Experts of a small language model.
Size: 12 layers, width 256, vocabulary 32768, 56.5M parameters.
Experts: 32 experts in each of 11 layers, 160 SwiGLU neurons an expert, 2 picks a token, a softmax router, 16 empty slots to pick, a shared expert of 256 neurons.
Below are experts of layer 5 (counted from 0) of a mixture-of-experts language model. Rows are named router (the router's row for the expert), gate (a neuron's input weights, with its number), up (a neuron's input weights, with its number), down (a neuron's output weights, with its number) and show model dimensions 0-255. Each number is 50 + 10 x the weight over its row's rms, rounded and kept within 0 to 99.
After each expert's rows: a language model's description of what the expert responds to. This comes from a sample of Wikipedia text that the model never trained on.

# expert 22
router:56 58 42 52 53 49 36 63 74 39 60 51 36 54 38 60 60 55 62 34 30 35 45 47 56 32 33 40 50 61 43 66 61 41 53 49 46 67 50 55 58 65 45 26 52 40 29 44 29 57 50 65 44 60 46 55 64 38 41 57 50 56 58 56 44 35 55 34 42 65 38 61 67 54 41 41 42 31 45 37 43 57 47 45 41 69 47 43 37 44 41 49 36 58 42 49 52 63 44 43 35 59 74 47 42 50 50 43 67 39 58 44 57 43 48 47 55 59 41 44 40 37 62 53 67 47 46 62 48 40 52 57 62 47 44 48 48 53 60 59 47 51 65 59 55 52 44 59 37 54 37 68 35 60 60 54 33 62 57 56 61 44 52 51 48 35 53 55 49 55 53 44 62 59 35 49 67 54 45 67 34 66 35 56 51 35 61 44 51 32 38 55 47 40 41 60 59 54 51 61 50 66 44 51 61 37 48 51 52 57 41 47 43 63 46 57 61 48 46 33 47 52 54 55 45 55 47 44 33 47 67 63 57 49 43 41 61 55 58 43 54 33 32 72 40 64 46 60 59 46 45 29 38 48 60 37
gate1:55 55 62 56 68 42 48 51 60 67 37 54 49 63 50 57 62 44 61 47 53 45 26 50 57 61 62 62 48 45 34 51 46 47 63 51 41 51 50 71 58 45 56 74 48 52 37 61 46 60 50 47 29 48 47 46 44 40 59 59 35 67 58 45 38 41 50 42 30 51 46 51 50 48 37 56 29 38 59 47 28 39 57 63 64 41 61 64 49 42 76 40 47 55 51 56 58 57 59 45 56 42 39 46 55 45 43 61 56 54 45 52 59 51 60 68 44 53 72 63 41 40 50 43 52 32 82 44 46 55 41 57 51 42 57 61 47 42 54 41 44 47 38 60 43 45 53 52 49 47 41 38 52 52 53 50 64 65 49 51 66 68 57 39 66 61 46 46 38 57 55 59 63 33 56 58 52 64 57 53 50 47 58 28 33 54 55 31 49 56 61 32 58 52 40 48 44 42 32 54 54 54 42 60 62 48 65 57 50 57 36 71 70 61 64 67 49 42 57 56 44 49 52 48 55 44 37 34 58 58 50 45 52 56 48 48 53 67 41 52 30 38 49 69 58 58 55 51 65 45 45 52 57 68 36 51
up1:61 47 36 51 42 43 60 50 36 58 57 39 41 55 40 51 53 49 46 45 47 39 54 51 52 47 59 53 62 52 33 54 61 53 52 34 69 61 54 50 47 56 54 30 36 43 61 48 43 57 61 46 51 40 67 49 32 57 69 59 54 54 60 37 60 47 50 49 41 40 57 44 44 47 60 27 46 45 41 58 59 44 51 47 57 62 50 38 51 53 50 40 32 36 47 56 52 51 52 52 53 63 39 63 49 59 46 53 81 55 41 48 54 39 56 47 46 52 69 43 45 45 51 42 41 73 44 68 46 54 50 56 57 53 43 73 63 52 58 28 55 33 37 61 74 46 64 49 39 55 47 47 52 56 30 49 57 29 41 50 60 51 53 53 54 49 41 35 67 48 62 49 57 47 67 51 52 56 46 37 70 52 51 52 66 72 61 57 42 60 50 42 40 51 76 55 53 60 45 46 46 66 51 46 38 38 36 42 47 69 58 25 28 65 51 71 26 59 50 46 26 31 61 57 41 48 44 44 49 64 49 59 50 57 33 49 71 48 47 60 44 46 61 47 55 56 61 49 60 60 49 51 46 50 53 48
down1:49 29 65 39 48 36 52 46 70 58 49 33 60 58 51 50 61 56 59 38 40 54 65 63 52 41 54 47 66 44 77 51 60 52 49 34 42 33 55 65 79 55 50 65 50 45 48 50 55 52 36 49 46 51 40 47 61 52 39 63 49 29 72 49 27 40 39 64 60 39 61 60 61 53 60 57 51 37 29 49 64 48 41 67 51 58 54 47 62 26 48 45 49 31 45 53 39 49 29 59 35 38 43 54 49 54 42 48 58 57 58 47 49 71 48 75 47 48 54 61 51 53 46 56 46 51 62 58 56 50 46 48 42 44 39 47 43 47 56 29 61 41 45 50 56 32 45 57 45 53 49 74 42 37 38 56 42 58 52 43 70 41 50 52 47 50 57 32 44 55 49 41 63 41 63 38 57 55 39 59 35 48 40 49 54 57 31 43 50 58 50 34 42 35 40 37 53 45 52 35 51 51 52 65 36 51 68 61 54 64 61 34 46 42 39 56 58 56 41 50 64 42 45 60 54 68 56 57 42 58 62 63 54 42 54 38 57 61 43 51 34 47 57 59 52 37 46 47 53 44 54 49 54 47 40 41
Hyphens and dashes. Hyphens inside compounds and dashes or pipes before numbers, e.g. play-off, under-20, limited-edition, Saint-Genis, scores 0–2.

# expert 29
router:60 38 41 59 57 55 34 68 68 50 41 40 42 33 53 65 58 52 57 42 31 58 44 50 63 44 44 37 59 47 54 57 47 39 43 39 39 55 52 41 64 62 51 40 59 38 31 60 33 61 52 62 58 58 45 59 50 62 41 47 36 47 47 36 45 36 52 34 59 47 56 66 63 59 35 57 55 33 42 44 45 68 40 67 44 52 34 59 36 44 47 61 66 56 36 40 62 57 38 58 62 56 60 68 33 59 50 47 50 47 43 54 57 58 45 47 61 50 34 52 51 35 50 50 33 51 33 58 64 45 56 67 54 36 61 59 42 53 50 68 51 42 57 63 41 46 40 54 41 55 35 63 33 46 62 54 44 40 45 56 53 43 54 61 65 33 41 68 44 46 38 45 64 67 59 62 70 64 46 43 29 57 35 61 35 45 41 54 52 30 50 55 44 43 55 62 58 60 34 47 64 57 49 51 57 55 50 39 42 58 65 37 41 56 43 44 51 40 58 42 56 45 52 64 39 56 59 54 47 43 45 37 37 44 33 46 44 61 55 42 54 59 52 60 50 66 54 53 60 43 44 33 41 59 66 50
gate1:51 34 55 51 37 41 56 42 36 53 57 56 38 54 46 52 34 53 57 48 46 41 54 48 53 50 54 56 67 49 51 43 50 49 50 55 41 54 30 51 33 21 50 70 29 50 59 49 44 55 38 30 50 44 50 54 44 41 21 60 62 45 67 46 49 59 43 55 59 56 53 41 45 48 61 53 59 53 48 60 54 30 39 67 51 42 54 48 50 58 42 51 40 48 67 45 34 65 41 60 40 50 40 48 50 44 53 68 34 54 46 59 35 51 68 42 44 48 43 56 46 49 20 27 48 45 36 69 50 54 48 49 65 48 55 43 55 62 64 33 50 57 66 42 50 41 69 57 44 51 31 56 74 52 42 63 57 51 70 55 48 36 39 63 56 55 46 71 54 46 49 53 56 54 45 25 27 59 55 56 44 47 59 40 40 41 44 41 54 69 55 49 54 46 60 56 38 35 50 33 62 51 72 48 58 49 48 53 77 52 50 57 54 38 46 53 51 40 51 52 58 42 45 39 46 43 42 49 57 63 48 44 54 46 47 53 49 46 35 57 54 39 47 39 42 47 57 39 33 57 57 62 44 38 26 51
up1:49 50 38 55 41 55 77 52 55 52 54 48 64 54 45 59 55 44 61 45 48 64 31 41 62 25 53 73 51 55 48 51 52 63 46 37 61 50 43 43 34 58 53 48 40 50 48 41 44 56 40 46 33 57 38 67 46 51 56 51 39 50 54 51 65 70 60 50 54 51 61 45 44 47 56 57 61 69 53 62 38 63 48 38 32 64 57 56 44 51 56 62 52 49 33 58 46 60 39 36 52 49 40 49 43 51 63 49 51 42 37 75 52 42 63 69 58 45 46 61 77 42 52 50 60 49 46 69 48 51 36 56 38 51 51 43 32 51 69 33 56 49 61 36 54 53 31 60 53 57 31 39 42 45 55 55 66 29 55 50 30 46 49 44 50 34 49 75 48 58 55 51 38 54 55 50 41 51 50 50 47 32 37 65 67 44 37 58 34 56 30 50 40 39 56 45 54 41 47 39 46 50 70 58 53 44 58 56 64 44 59 54 59 41 42 62 47 54 53 42 41 50 65 45 49 46 52 60 50 55 44 58 57 52 54 47 66 61 41 45 42 66 43 51 68 61 42 46 34 44 71 27 57 43 38 52
down1:52 59 55 50 46 55 67 43 46 54 52 57 52 30 29 45 45 55 33 46 45 58 53 50 46 62 65 50 56 53 39 38 45 60 60 38 68 39 66 46 51 46 41 39 43 45 43 58 59 58 57 52 42 56 56 39 45 32 54 47 49 43 65 40 44 40 48 47 49 58 47 48 40 63 49 38 56 61 38 39 23 36 44 44 52 40 53 49 38 38 37 46 50 42 59 35 42 38 47 49 67 38 30 40 46 40 55 49 47 37 48 69 58 64 56 34 61 42 36 51 44 56 66 48 58 50 40 88 45 58 53 54 65 48 39 43 43 42 55 40 40 63 60 29 45 44 37 56 42 53 35 45 38 44 47 44 38 44 50 48 43 32 56 44 26 60 48 46 63 31 60 35 43 56 50 51 47 55 54 59 47 38 58 35 57 56 63 56 49 57 31 34 46 47 58 32 52 54 65 53 52 62 50 53 48 66 41 35 43 60 57 57 77 29 44 44 53 53 39 52 45 35 60 47 54 57 31 64 49 48 51 46 53 47 35 42 52 20 49 51 54 50 42 42 25 46 52 57 52 43 57 43 63 45 54 49
Digits after commas or decimals. Digit groups after a comma or decimal point in figures like 1,537 or 64.9, plus periods and table pipes.

# expert 15
router:61 33 45 40 63 47 51 41 54 59 64 53 47 50 69 36 43 58 63 42 69 35 35 50 59 45 39 49 57 42 59 40 40 68 51 49 45 40 53 43 36 50 58 55 38 39 69 46 67 32 37 57 58 55 59 45 49 58 63 57 52 57 33 51 61 33 52 54 52 51 70 34 37 59 47 48 43 43 48 38 47 52 58 57 44 64 70 69 52 62 55 46 34 44 50 52 35 49 55 56 60 49 32 56 61 34 37 50 47 47 61 41 52 38 61 68 30 49 51 44 31 54 55 61 57 45 55 69 43 53 32 38 31 54 59 54 70 60 44 43 44 62 41 55 46 44 64 55 40 56 55 30 49 59 36 53 60 44 43 55 36 60 54 47 62 57 68 55 68 31 66 39 47 44 54 34 42 60 55 54 51 42 45 55 67 71 42 30 52 63 61 52 53 37 66 38 56 57 41 42 49 38 48 52 55 42 55 70 48 66 53 52 58 45 62 48 55 52 46 65 44 39 50 56 47 56 43 43 41 40 43 36 56 62 53 63 54 56 37 52 56 60 48 41 38 44 57 43 46 54 66 70 56 56 39 39
gate0:43 52 43 42 49 36 48 60 60 55 46 45 46 34 50 40 62 43 61 55 51 46 58 44 57 45 64 55 55 60 49 66 69 40 44 53 41 43 52 55 55 64 62 61 49 47 71 57 49 62 41 42 57 56 62 29 58 35 63 57 55 48 62 34 65 40 49 37 59 50 46 57 63 48 43 52 45 51 56 48 33 61 59 51 37 70 40 64 48 49 75 58 38 73 52 52 40 56 50 47 42 44 43 52 58 61 44 36 53 62 57 62 44 66 48 53 55 77 50 50 42 42 44 58 49 41 42 38 51 45 48 31 56 43 50 58 36 55 62 62 65 48 60 55 43 50 61 62 44 50 62 27 66 43 43 50 63 46 53 43 53 35 32 56 70 51 52 52 47 22 47 33 49 32 52 38 56 58 65 39 44 30 64 39 40 51 44 51 52 66 48 43 49 54 48 46 54 40 69 55 50 48 67 57 52 42 45 48 53 42 48 56 44 32 37 49 31 70 69 39 72 31 58 49 55 60 58 47 35 48 35 44 64 35 65 57 60 55 59 61 43 53 59 60 41 59 37 51 49 61 47 45 59 43 53 54
up0:22 68 57 36 33 36 39 61 59 61 56 51 54 42 36 27 45 46 51 56 51 38 55 39 51 56 36 64 59 61 50 47 49 53 38 51 56 76 43 55 50 58 48 42 49 73 63 41 57 51 49 45 56 45 39 46 64 40 54 43 74 41 42 43 52 49 38 57 42 53 39 35 53 60 21 51 52 50 36 54 47 52 50 46 58 39 46 45 56 59 49 47 67 59 40 51 34 57 52 56 39 58 50 55 39 40 41 44 65 37 53 61 53 58 54 55 63 43 60 55 24 45 57 53 48 57 65 58 55 52 43 46 63 36 53 48 59 46 55 49 66 50 33 56 59 39 53 52 45 47 52 45 58 42 48 37 40 53 37 58 58 56 69 55 70 40 48 55 64 60 73 45 50 36 40 52 30 43 44 40 32 39 46 67 64 57 45 53 33 50 61 51 58 40 45 54 58 63 57 55 58 56 66 43 67 45 33 51 56 68 44 54 44 36 46 49 58 40 51 51 58 43 46 47 68 51 53 52 37 82 54 49 53 29 61 55 38 54 58 46 42 42 36 52 57 39 40 61 38 45 54 51 40 66 40 46
down0:31 46 43 60 38 57 59 37 56 61 43 67 53 42 39 32 72 59 49 46 43 68 54 53 37 36 52 54 42 43 45 40 72 31 43 61 25 64 55 35 52 34 50 47 34 28 64 59 44 64 56 55 49 47 35 50 42 53 52 56 41 47 51 52 36 71 51 62 56 34 57 65 46 48 53 24 45 22 34 54 58 60 47 58 59 48 35 65 46 46 56 40 52 59 53 31 49 57 57 57 40 51 39 61 67 49 62 49 47 40 42 66 56 53 53 64 45 50 42 60 35 52 74 72 45 35 58 61 49 48 46 59 45 67 37 66 50 60 66 56 56 62 38 58 43 65 46 46 51 52 52 44 54 36 53 48 52 48 64 57 49 40 61 54 35 43 45 43 54 51 40 51 44 46 49 47 60 35 54 48 35 62 41 31 38 59 59 49 54 44 41 41 66 40 41 46 46 55 27 48 56 53 43 72 56 61 49 54 47 51 52 53 58 48 60 50 42 62 62 51 56 42 35 56 50 53 49 57 56 44 45 46 42 47 39 40 25 53 61 43 50 45 40 50 60 65 56 57 39 47 49 40 58 53 56 48
Copulas and articles. The verbs is, was, are, be and the articles a, an, often after it or they in species descriptions, like "It is found".

# expert 18
router:52 46 33 54 43 62 38 60 67 61 71 52 45 30 72 62 64 59 41 30 47 46 44 35 54 36 49 34 57 41 58 60 61 51 53 72 41 60 57 34 50 41 67 56 56 43 32 53 42 67 47 41 47 32 37 52 31 47 47 45 34 58 62 48 53 52 45 44 40 47 34 54 60 43 59 56 61 44 49 51 57 59 54 70 67 29 49 51 57 35 35 58 54 41 36 37 40 36 64 60 48 70 64 54 43 52 39 52 44 58 46 64 55 49 52 42 55 40 53 52 69 59 61 44 51 51 47 66 53 45 41 33 41 38 33 49 36 48 52 43 49 60 43 60 47 66 46 50 36 55 41 59 51 37 53 50 42 53 51 58 48 52 68 61 61 46 37 43 47 51 49 60 51 58 52 59 50 54 50 49 32 56 49 71 54 41 61 47 54 32 68 55 29 38 58 43 62 55 38 39 55 40 33 42 46 34 44 38 54 30 43 49 60 50 47 48 38 49 46 54 56 31 42 65 37 51 51 53 30 44 43 48 49 45 50 71 54 63 61 52 30 41 43 55 54 55 39 56 66 52 52 39 52 48 52 40
gate2:56 44 37 32 63 42 54 62 53 39 60 46 52 60 59 57 48 53 58 50 35 47 32 41 49 54 41 48 49 46 63 45 71 45 49 48 40 69 38 55 50 54 46 43 63 46 42 45 50 47 54 26 40 45 45 39 49 57 43 49 56 65 45 51 43 34 59 57 44 40 43 44 64 65 63 50 43 49 59 46 55 31 64 50 36 47 55 43 45 64 59 40 51 38 53 49 50 38 53 44 37 67 62 53 42 55 65 44 51 61 36 50 43 23 46 55 45 56 58 31 55 56 39 46 44 39 47 34 36 38 35 43 52 46 58 50 43 52 59 51 65 61 45 27 33 46 46 35 34 60 56 52 60 41 53 39 59 43 40 55 47 31 53 49 29 68 32 56 44 67 60 63 59 42 50 61 35 38 53 42 56 17 59 42 56 46 60 40 43 53 30 36 58 42 29 46 65 44 56 53 47 46 43 44 57 38 40 49 68 44 56 49 62 69 53 58 37 65 40 38 48 46 39 49 50 50 63 41 46 49 58 38 50 53 59 45 32 51 40 43 47 46 39 38 56 66 33 61 51 37 62 44 48 68 40 59
up2:63 67 57 55 51 45 54 41 56 66 45 44 44 55 51 47 72 47 60 43 37 45 49 51 35 57 63 43 54 38 41 33 44 35 43 60 63 29 46 38 56 49 49 37 37 53 56 41 60 60 58 76 54 24 67 43 40 51 61 47 43 57 64 51 43 35 48 62 49 44 39 84 60 57 52 50 55 40 61 54 56 49 44 70 50 55 59 68 52 46 41 61 62 69 56 50 62 51 60 43 53 48 50 58 55 55 47 41 57 40 58 30 50 46 42 55 56 45 59 55 69 49 54 53 40 38 51 47 53 60 62 54 55 41 50 59 63 39 58 50 50 32 54 41 62 41 61 63 47 48 69 44 62 64 49 43 54 44 50 44 64 55 37 55 64 35 36 37 51 49 43 41 48 22 45 59 52 49 28 65 56 57 62 36 53 35 60 39 60 37 45 48 33 65 47 77 58 61 41 63 52 32 46 43 58 64 40 46 52 66 58 47 36 58 53 66 45 44 51 46 48 50 56 67 47 53 48 48 41 65 49 48 69 61 53 49 53 58 40 54 65 45 49 51 62 59 51 33 50 36 40 43 48 54 47 56
down2:50 45 60 57 47 55 23 66 57 58 46 52 40 61 58 54 56 46 38 44 43 64 56 51 49 60 48 52 59 53 53 33 46 53 41 40 60 64 59 55 56 51 46 53 52 51 57 54 37 46 52 58 71 46 58 45 59 52 45 48 31 57 60 40 70 61 41 35 40 33 35 40 66 38 45 60 34 37 64 57 52 61 31 48 43 39 50 64 52 48 44 66 40 53 54 62 56 41 64 38 64 58 54 47 80 39 59 53 48 54 54 65 44 67 51 46 77 57 64 22 53 54 50 44 43 40 67 58 58 56 59 59 57 59 54 46 43 53 58 47 46 68 33 48 54 52 48 55 55 68 58 45 59 62 32 55 38 57 51 45 52 39 27 50 35 45 65 42 42 54 49 43 54 51 45 60 48 63 30 56 56 67 59 41 43 61 51 40 43 36 45 40 47 52 68 56 27 66 43 52 42 59 33 49 47 44 60 45 58 52 56 49 68 43 47 58 44 44 63 43 56 34 42 62 54 47 45 41 43 51 44 40 55 44 37 58 62 64 58 40 41 47 45 70 63 59 59 36 59 37 63 52 57 48 60 62
Possessives and determiners. Possessive 's and pronouns his, her, their, its, plus the, before the possessed noun in biographies, like blacksmith's hammer, his role.

# expert 2
router:51 47 37 61 54 53 50 56 60 48 62 39 43 50 65 46 44 66 65 35 42 58 50 68 55 51 41 33 68 38 37 57 52 56 48 55 44 61 46 62 52 54 54 57 66 52 47 56 57 53 36 52 49 38 50 38 50 40 44 38 42 48 41 45 62 68 35 37 33 41 43 50 63 49 43 60 65 42 62 49 49 60 36 52 54 41 36 56 49 41 60 58 48 53 35 54 55 49 40 54 56 50 54 39 55 48 57 54 31 49 73 56 62 49 39 61 56 46 59 41 69 49 54 55 47 38 50 45 44 46 53 53 37 46 62 53 43 68 34 57 48 59 60 53 42 62 52 59 73 49 37 61 57 41 67 70 37 63 34 35 30 52 64 49 38 52 57 53 53 40 54 38 53 57 45 37 53 66 30 41 53 42 51 60 44 46 57 64 33 48 45 33 35 28 58 46 38 34 60 43 52 59 64 45 67 55 36 42 44 60 64 66 44 67 56 42 38 49 52 55 58 45 32 47 65 29 57 61 64 65 67 52 48 39 31 50 41 33 58 50 46 60 54 49 57 35 55 58 53 64 63 46 36 39 49 47
gate4:44 48 46 47 52 54 57 50 49 48 43 47 41 34 28 40 54 55 46 53 47 51 46 57 56 35 54 41 46 51 51 37 39 44 71 44 39 41 41 49 31 40 54 42 59 34 60 54 49 39 44 72 62 50 41 53 64 38 51 55 35 42 45 64 60 55 70 53 24 42 54 56 52 50 50 56 37 51 40 36 62 53 45 54 70 62 42 54 45 55 54 46 61 49 27 47 54 52 55 46 55 64 30 37 55 62 41 39 58 52 62 55 42 46 47 67 63 51 45 44 48 51 52 53 72 37 37 63 50 34 47 61 44 45 56 54 50 46 44 49 41 34 45 52 63 54 49 47 54 55 56 53 39 57 24 46 41 43 68 58 54 42 41 69 40 61 45 46 49 35 57 61 48 53 49 52 45 53 31 76 51 51 52 60 47 47 38 49 56 39 65 52 52 45 51 51 63 59 59 48 50 60 54 38 58 37 74 54 49 53 46 70 54 58 55 41 72 55 58 70 51 70 32 51 55 36 67 46 43 52 77 41 52 42 24 39 53 46 48 55 51 46 53 43 66 28 51 48 43 47 47 80 48 46 34 45
up4:43 57 58 64 50 54 61 62 42 54 53 36 46 46 64 53 55 31 40 58 48 45 47 32 60 54 62 48 48 51 57 57 44 47 61 45 63 47 45 55 79 55 51 44 58 52 38 51 45 46 56 52 48 47 65 55 40 27 64 60 45 51 51 44 58 54 56 48 49 52 56 38 56 48 58 50 46 53 45 51 51 64 64 51 45 26 47 39 26 67 67 54 48 52 42 33 50 34 55 43 43 33 40 41 54 62 55 45 52 65 67 38 49 54 52 39 36 54 66 22 59 55 70 53 59 50 43 52 48 62 54 61 63 66 36 49 54 29 35 54 48 35 65 48 56 37 56 63 41 61 30 55 48 45 54 43 44 66 71 38 49 54 63 58 48 45 56 50 52 62 49 39 42 47 46 60 57 36 59 38 68 62 60 63 54 63 39 39 51 49 34 51 52 37 51 58 52 60 64 35 47 43 66 48 64 41 33 52 65 36 74 32 42 51 41 26 47 49 46 41 47 24 52 45 47 46 56 71 41 54 54 39 46 51 63 63 39 52 54 63 50 51 54 56 54 50 61 46 48 50 49 62 45 64 47 35
down4:52 58 63 42 62 47 47 57 53 54 43 51 56 58 36 64 52 61 53 46 37 64 66 55 47 49 59 49 58 21 25 51 36 62 55 33 50 65 59 37 43 52 66 69 32 58 50 40 49 58 55 75 69 52 59 56 50 58 61 45 39 58 68 39 52 61 49 35 59 42 37 54 27 27 49 47 40 54 48 38 61 46 55 55 48 36 52 48 44 54 35 59 49 36 60 49 46 54 44 53 37 56 46 37 48 48 45 70 53 62 43 54 46 65 42 59 60 31 35 32 54 52 57 24 34 53 49 45 54 55 46 56 55 56 60 50 51 46 64 41 58 44 48 64 41 41 52 62 52 62 27 47 44 56 62 46 43 40 48 41 48 45 50 73 47 43 50 39 51 66 64 44 58 54 53 58 49 57 59 41 53 49 40 43 39 50 51 43 44 51 49 57 48 46 43 56 34 65 52 52 52 29 67 48 69 41 59 53 53 43 65 45 38 39 35 55 63 72 61 52 29 53 53 57 47 38 54 47 77 72 49 58 40 48 61 56 58 49 50 46 46 60 55 56 65 49 60 56 41 35 56 56 51 58 58 60
Plural nouns and they. Plural noun endings and whole plurals such as members, players, dams, sirens, plus the pronouns they, them and They.

# expert 20
router:60 39 41 59 57 55 34 67 68 50 41 40 42 33 53 64 57 52 57 43 31 58 44 51 63 44 44 36 59 48 54 58 47 38 44 39 40 55 51 41 65 61 49 40 59 38 30 60 33 61 51 61 58 58 45 59 49 62 41 46 37 47 48 36 45 37 52 34 59 48 57 66 63 59 35 56 55 31 42 44 45 68 40 67 44 52 34 59 35 44 47 61 66 57 36 40 63 58 38 58 62 57 59 68 32 60 49 47 50 48 44 54 57 57 46 47 61 51 33 52 51 35 50 50 33 52 33 58 64 44 56 67 53 36 61 59 43 54 51 67 51 43 57 63 42 45 41 55 41 56 35 63 33 46 62 54 44 40 44 56 53 44 54 61 66 34 41 69 44 47 36 45 64 68 59 62 69 63 46 43 28 58 35 62 35 46 41 55 52 30 49 55 44 43 55 61 59 60 34 47 64 56 49 51 57 56 51 39 42 58 66 38 40 55 42 44 51 39 57 41 55 45 51 64 39 56 59 54 46 44 45 36 36 44 33 46 44 61 55 42 54 59 52 60 51 66 55 52 60 43 43 32 41 59 65 51
gate2:25 28 42 41 50 34 51 47 44 49 61 55 60 52 32 43 44 55 48 59 76 52 57 53 51 44 45 47 50 54 62 48 51 63 55 46 58 39 48 62 50 53 50 48 53 40 51 54 57 60 41 41 30 48 67 58 42 45 55 63 52 48 38 57 46 52 46 43 32 42 36 44 33 41 58 42 38 65 38 48 37 59 56 53 62 55 59 38 47 67 47 54 38 38 55 63 62 38 70 49 48 46 69 36 54 33 40 65 58 49 54 55 61 47 70 42 49 54 52 46 57 65 71 56 46 39 44 52 57 43 50 57 50 70 44 42 46 49 49 67 53 57 48 44 32 55 49 53 49 51 52 58 69 56 49 57 45 66 45 58 57 40 63 55 57 56 48 57 40 50 41 51 49 36 41 65 50 38 53 46 38 48 52 35 32 42 48 49 45 45 42 35 34 32 68 49 59 46 63 44 41 55 41 57 33 40 49 36 70 44 07 62 64 44 62 53 52 47 42 43 72 61 56 37 54 57 47 59 56 63 44 45 68 46 66 51 62 49 62 53 29 47 57 51 40 71 61 54 39 46 58 39 49 50 46 52
up2:52 40 60 70 59 66 54 48 43 55 56 58 36 57 51 50 53 50 54 50 59 61 57 34 47 53 53 37 53 54 52 61 43 46 62 56 61 64 42 50 56 49 68 60 33 68 64 43 42 54 30 56 52 60 67 39 48 40 61 58 46 54 55 52 37 54 52 40 46 49 46 48 38 72 65 38 44 36 42 42 52 53 65 58 54 48 57 31 59 57 58 69 38 42 66 57 50 43 34 40 52 61 51 43 46 37 62 52 58 36 58 60 43 51 50 39 62 27 49 71 51 49 55 49 76 28 45 57 52 44 44 58 62 65 55 57 44 55 53 62 42 55 52 68 68 70 56 60 43 52 47 43 35 55 39 60 54 72 64 45 42 56 55 52 37 46 34 65 47 38 58 51 41 78 45 61 48 45 28 48 50 45 42 35 43 47 40 37 59 43 64 39 36 57 66 43 62 57 43 54 43 59 48 47 46 55 52 28 49 68 59 44 48 44 43 55 50 46 37 45 53 40 57 63 36 44 72 53 52 62 49 53 62 63 43 48 47 49 50 58 61 59 47 53 52 44 63 54 54 63 39 21 41 43 55 55
down2:53 42 55 73 41 33 41 57 40 80 51 56 50 42 51 63 78 59 50 46 29 44 52 42 70 48 44 47 35 55 45 50 56 49 55 46 56 48 48 54 41 70 35 43 54 45 68 55 53 59 52 52 38 63 34 61 36 27 41 57 55 43 57 42 50 32 64 43 62 47 49 51 53 48 42 58 72 40 62 52 37 76 56 38 58 44 40 62 57 41 57 44 59 45 37 35 46 43 38 47 53 49 55 49 46 51 38 57 55 44 56 42 49 69 60 53 48 54 38 51 48 48 42 42 45 48 44 53 39 35 64 52 56 52 66 49 49 54 62 49 64 33 55 70 45 38 43 60 50 63 53 43 50 55 56 51 42 30 49 51 48 57 46 68 40 60 45 49 61 50 63 42 38 69 58 31 57 45 46 54 59 38 44 37 52 45 49 53 50 44 42 52 30 43 54 40 61 47 60 75 66 50 39 44 69 42 63 53 48 38 56 47 58 70 48 49 47 67 59 63 54 59 43 53 43 45 57 51 44 34 51 68 56 66 58 50 44 69 52 48 60 41 46 49 45 70 33 56 70 40 34 67 50 57 53 56
Mixed numbers and function words. Scattered cases including digit groups after a comma in measurements like 1,319, LaTeX words like frac and alpha, the, and line breaks.